Weights of a small mixture-of-experts language model, trained from scratch on English Wikipedia.
Experts: 128 experts in each of 6 layers, 6 picks a token, a shared expert of 192 neurons.
Training: a variant of SOAP for the experts, 326M tokens, 4976 steps.
Below are experts of layer 4 (counted from 0) of a mixture-of-experts language model. Rows are named router (the router's row for the expert) and show model dimensions 96-127. Each number is 500 + 25 x the weight over its row's rms, rounded and kept within 0 to 999. Numbers have three digits each.
Before each expert's rows: a language model's description of what the expert responds to; "raises" lists some tokens whose logits its average output raises strongly, later layers aside. This comes from a sample of Wikipedia text that the model never trained on.

# expert 53
Description: Commas, semicolons and colons separating or introducing list items, plus including and include, as in Java, Bali and Palawan.
raises: " however", " and", " the", " one", " though", " as"
router:548507524498500526524466536489519498525481469527487480495530533512475478483460507481510525494468

# expert 4
Description: Final word pieces of town names and surnames, such as -borough, -ville, -ley, -son, plus whole city names like Angeles, Seattle.
raises: "'s", " and", ",", "ian", " will", " ("
router:493457559502495510514482485499470506491478479514495537513543507509542497508507513554519545501513

# expert 18
Description: Function words in verb phrases and clause links, especially to, not, only, than, can, must, also, as in not only.
raises: " have", " be", " represent", " make", " meet", " create"
router:488511528481492509476516545505467448492509494475466507491474494501505507488455523505503497533532

# expert 40
Description: Object pronouns and sentence-final nouns after a verb, such as him, them, others, plus numbers in scores, percentages and dates.
raises: "'s", "’s", " in", " and", ".\n\n", ";"
router:504479510515495486533523529475469498526478479505483557494509503509451484468468517519478482502475

# expert 26
Description: Final pieces of split verbs and common action verbs in narrative prose, such as sne|ak, exp|el, he|al, removing, protect, kill.
raises: "ers", "er", "ed", "ous", "ing", "ant"
router:500510473444479477519520494511487542535522467477498492462492537514514526473492530466481486506521

# expert 2
Description: Single letters and short pieces inside foreign or unusual personal and place names, often uppercase initials, e.g. Al-G|h|urair, Eun-hy|e, Po|ļ|ina.
raises: "eda", "ets", "ise", "ors", "ache"
router:497488451474482514493531519498486521526490514485471510494538505537489452466496512552512564504514

# expert 60
Description: Main verbs and with right after a subject or who in biographies, such as plays, played, has, had, signed, worked.
raises: " a", " at", " no", " the", " an", " in"
router:552472536473506514533482526518528492523514487500551455501530471467520506503468497476484472502498

# expert 48
Description: Given names and the ending pieces of names, plus kinship words, such as William, George, -ia, -elia, son, daughter, wife.
raises: "'s", ",", " (", "'", " and", " de"
router:471460510497499523522500516468502495502524473524497490463494476494487501472499503547467527528501

# expert 33
Description: Units and sports statistic nouns after numbers or in stat tables, such as km, kg, yards, points, votes, win, blocks.
raises: " of", " (", " and", "\n", ",", " in"
router:446527525525511496501508515505500493560454482475456496519518481494534515545535547506488503503531

# expert 39
Description: Number digits, especially the final 0 of 10,000-style figures, and quantity words such as many, several, three, million, small, large.
raises: " to", "-", " in", " years", "–", " times"
router:500493483476518472522525476502465516492552468492559514527495514506530489539489510477485512506518

# expert 9
Description: The first two digits of four-digit years, 20 and 19, after spaces, dashes or "in", as in 2018, 1999, 2017–18.
raises: "06", "14", "02", "03", "13", "04"
router:484480538486500460503529499473432518533519506470512459477476525466485511507494545475512520514501

# expert 38
Description: Opening quotes and brackets before titles or quoted speech, often after titled, called, entitled or a table pipe.
raises: "The", "A", "R", "Ch", "C", "T"
router:519520508502559475519532482525487496475511510491528472464487519510462516498496531456462527469511

# expert 29
Description: Conjunctions joining list items or clauses, mostly and, also or, but, &, while, as in French, German and Czech.
raises: " other", " others", " their", " the", " its", " subsequent"
router:475481553515474542534498533527526522486506460526501489478521500467480514481496510485490503481492

# expert 50
Description: Lone first letters beginning a word, mostly p, m, b, s, as in p|ains, p|ause, plus dashes and plus signs in results.
raises: "add", "int", "und", "od", "and", "d"
router:530520512510527534551537499443511510533500509461464461506510479487474485482473545499469436492526

# expert 54
Description: Pipe and semicolon separators between cells in data tables and results rows, often right after a number.
raises: " ", " —", " $", " –", " -", " ."
router:490499510510473549519503501492491468472518538511483477485497523470449499496482532469526472445492

# expert 47
Description: Capitalized nouns in names, titles and taxonomy ranks, such as Film, Art, Family, League, plus table pipes after AllMusic in review-score tables.
raises: " ", " of", " (", " B", " State", " City"
router:505536519500513494481488489524490489458499503502507488489449508497492498500537504448515475483527

# expert 37
Description: Pipe separators and cell entries in minor-planet discovery tables, such as JPL, Mount Lemmon, Pan-STARRS, coordinate marks like °W, plus non-Latin byte fragments.
raises: " ·", " —", " of", "\n\n", " or", " L"
router:490475502473476547503517511508437511483497514487510505524513525523497485492457537484471485507446

# expert 52
Description: Word-internal syllables of Japanese, Indian and other Asian or Slavic names, like -iy-, -ah, -ō, -ant, as in Suryah, Kamiyunai.
raises: "am", "be", "is", "it", "he", "er"
router:500447496551470485469506476491493499499519480536499549537482455487523506475488503527491547504491

# expert 31
Description: Century digits of years like 20 and 19, digits and dots in coordinates, compass words like North, and of in place names.
raises: "00", "0", "08", "05", "10", "04"
router:463484530508506524504530505490503531541515489500465482469498537474440493488478532493555516519509

# expert 35
Description: The definite article the or The, usually after prepositions like of, in, to, including band names such as The Script.
raises: " same", " latter", " next", " last", " whole", " entire"
router:483479503544481512492442517513555488519532536513497505524499531466507495519501490538459517499483

# expert 45
Description: Prepositions opening a phrase before a noun, mostly for, plus by, with, of, to, including and after, as in ran for re-election.
raises: " the", " a", " its", " their", " his", " an"
router:546513457507487557468523513482537463514487479529508497518539473474526517514501524495478499539512

# expert 17
Description: Ordinal suffixes and number fragments in dates, years, coordinates and ISBNs, such as th in 19th, 14 in 2014, fourth.
raises: "-", "–", " and", " to", ".", " of"
router:493450460493474542491507458499493536477514523462482470516484535516480496474490524487531516489497

# expert 15
Description: The 19 or 20 opening a year after "in", decimal points inside coordinates and figures, and the space after "aged" in football squad tables.
raises: "67", "28", "30", "68", "27", "32"
router:481487520555477463520502535482486492507488504506521472486499545479527459477520547494462498491494

# expert 63
Description: Capital letters or first pieces that begin proper names, mostly surnames in lists and tables, as in Pajaziti, Purtell, Gidding.
raises: "SC", "ose", "urg", "uk", "urn", "our"
router:483482475508502492512532509514510508530501469476464464542480504519450507507459527513504528497496

# expert 36
Description: Capitalized words and punctuation inside titles of shows, songs, films and labels, such as Love, Star, Day, Records, !.
raises: " (", ",", " or", " and", ".", " in"
router:464455570527508478511507469506470503492517475459508499483490497491529477488533543508519490471534

# expert 30
Description: Opening pieces of split words after a space or parenthesis, such as un, def, inter, st, ec, inc, rec.
raises: "re", "id", "pl", "l", "ro", "is"
router:558503528500479481528540518525524440515511504480500471490494501525496461489493532515493442548507

# expert 41
Description: Country and place name words, especially United, New, States, Germany, in sports results tables and phrases like Representing Hungary.
raises: " States", " Kingdom", " (", ",", " |", " |\n"
router:508512494558502453474461515513530473481495477491495527498439536457483504498495486521479486514439

# expert 46
Description: Modal and auxiliary words before a verb, such as would, can, may, to, not, plus double line breaks ending infobox headers or = lines.
raises: " be", " become", " have", " take", " make", " bring"
router:470464498535485499467516544556494523523548518467488508495498476503510485502452479539544443448473

# expert 19
Description: The word as in phrases like as of, plays as a, and number in number one, plus No, # and comparatives like more.
raises: " well", " a", " follows", " an", " the", " opposed"
router:472556493481523482501531455478536498501515441525467532527513471461466510497473513498473459521505

# expert 3
Description: Column-header words in Markdown tables such as Date, Notes, Candidate, Year, Votes, %, plus MPC/JPL identifiers in asteroid lists.
raises: " |", " of", " and", " about", " from", " |\n"
router:504506545483489521459527502509497463441469486510480453495484531465447488480453541498496483533509

# expert 57
Description: Nouns and pronouns after the or a, often followed by of, such as one of, section, member, President, Minister, each, version.
raises: " of", " in", ",", " from", " (", " for"
router:460531499493485487541531509524505478550498502506480472514493508488458504506500534537467490519511

# expert 32
Description: Verbs, participles and particles after auxiliaries or subjects, especially up in ended up, plus located, served, built, began.
raises: " in", " on", " the", " with", " all", " as"
router:496440511476548464524514469515524481488446466465533496510481478529482506457483523491502501485489

# expert 16
Description: Commas in running text and lists, often after place names or numbers, before and, which or further list items, e.g. Indianapolis, Indiana.
raises: " although", " which", " though", " while", " however", " including"
router:525520474516500488503519499538566485522505507514481482504501554504478517475472494468528491537459

# expert 20
Description: Small integers in sports scores and tables, especially after a dash, as in 6–4, 21–4, tied 3–3.
raises: ".", ",", " |", ".\n\n", ";", " in"
router:463544521534480493515486479488504547536546513460525542479480514520553517518487472494520496522485

# expert 8
Description: Pipe separators in sports and statistics tables, mostly after a number, plus country codes like FRA, GER and semicolon lists.
raises: " Running", " running", " Language"
router:491514476474509550517524529457482467476511488519479513477532565483507479493478502479482483518530

# expert 51
Description: Auxiliary and common verbs after a subject, often before not, such as did, had, has, would, can, was, made.
raises: " not", " the", " a", " so", " his", "n"
router:475465505486475494499456553511502483521522525447477498477522485483497471543523478481487473489466

# expert 0
Description: Quantity and determiner words before a noun, such as other, some, several, many, two, all, same, often after among or the.
raises: " ", " time", " of"
router:518514519480477488472519475529495477504554478510500479540504475489486493546533492479512572504507

# expert 5
Description: Colons and field names in infobox and taxobox lists, such as Genus, Preceded, Succeeded, Directed, and the colon after Division or Genre.
raises: " ", ":", " The", " by", " the", " |"
router:508535496500469517503491502530464535484506492518506494460459519512478490470506478508489503515487

# expert 27
Description: Closing quotation marks, parentheses and brackets, and commas, especially after song titles and disambiguated names, as in "Problematic", (aviator).
raises: " and", " was", " is", " were", " but", " or"
router:568470487523518520540514526489502475549512459513466517523519523513512526490462515465518494517474

# expert 14
Description: Units and symbols right after numbers, such as km, m, mi, %, °N, and the closing brace of km^{2}.
raises: " (", " of", " for", " to", "\n\n", ","
router:479507497497519534558496537523499501544495503512444484543460499534519476482526552435499483506515

# expert 42
Description: Section heading words and biography terms such as life in Personal life or Early life, born, History, Episodes, career.
raises: ",", " and", " in", " (", " from", " as"
router:479541506494486506527462477511490482506478508490503547486470527498538523456529504502470478491486

# expert 24
Description: Prepositions heading a phrase, mostly in, of, on, from, by, during, including sentence-initial In and On.
raises: " the", " their", " his", " its", " ", " a"
router:513516475491474491474487530465549462471484461506541476472485504473514525532517505493523527511530

# expert 21
Description: Opening parentheses and brackets after names, adding a disambiguator, translation, role or age, as in (aged 81), (singer), (French:).
raises: "Note", "also", "later", "including", "with", "via"
router:493522503529498514497503508515503498478511508532528481507521500524516510480490511520514477534462

# expert 10
Description: Line-ending pipes and |---| separator rows in wiki tables, plus coordinate seconds marks like ″E, ″W, and the word according.
raises: "|", "|---|---|---|---|\n", "|---|---|---|\n", "-", "|---|---|\n", "|---|---|---|---|---|\n"
router:466486497476490512506558492536495482541498474498503534515464493482505504458472518520446495503494

# expert 49
Description: Contrastive connectives like but, However, while, the piece it inside words like Initiation, and single digits in tables.
raises: ",", " the", " in", ".", " at", " as"
router:477472500506488468471563528525563505499512534526512506491504497515512535513469500492489512518482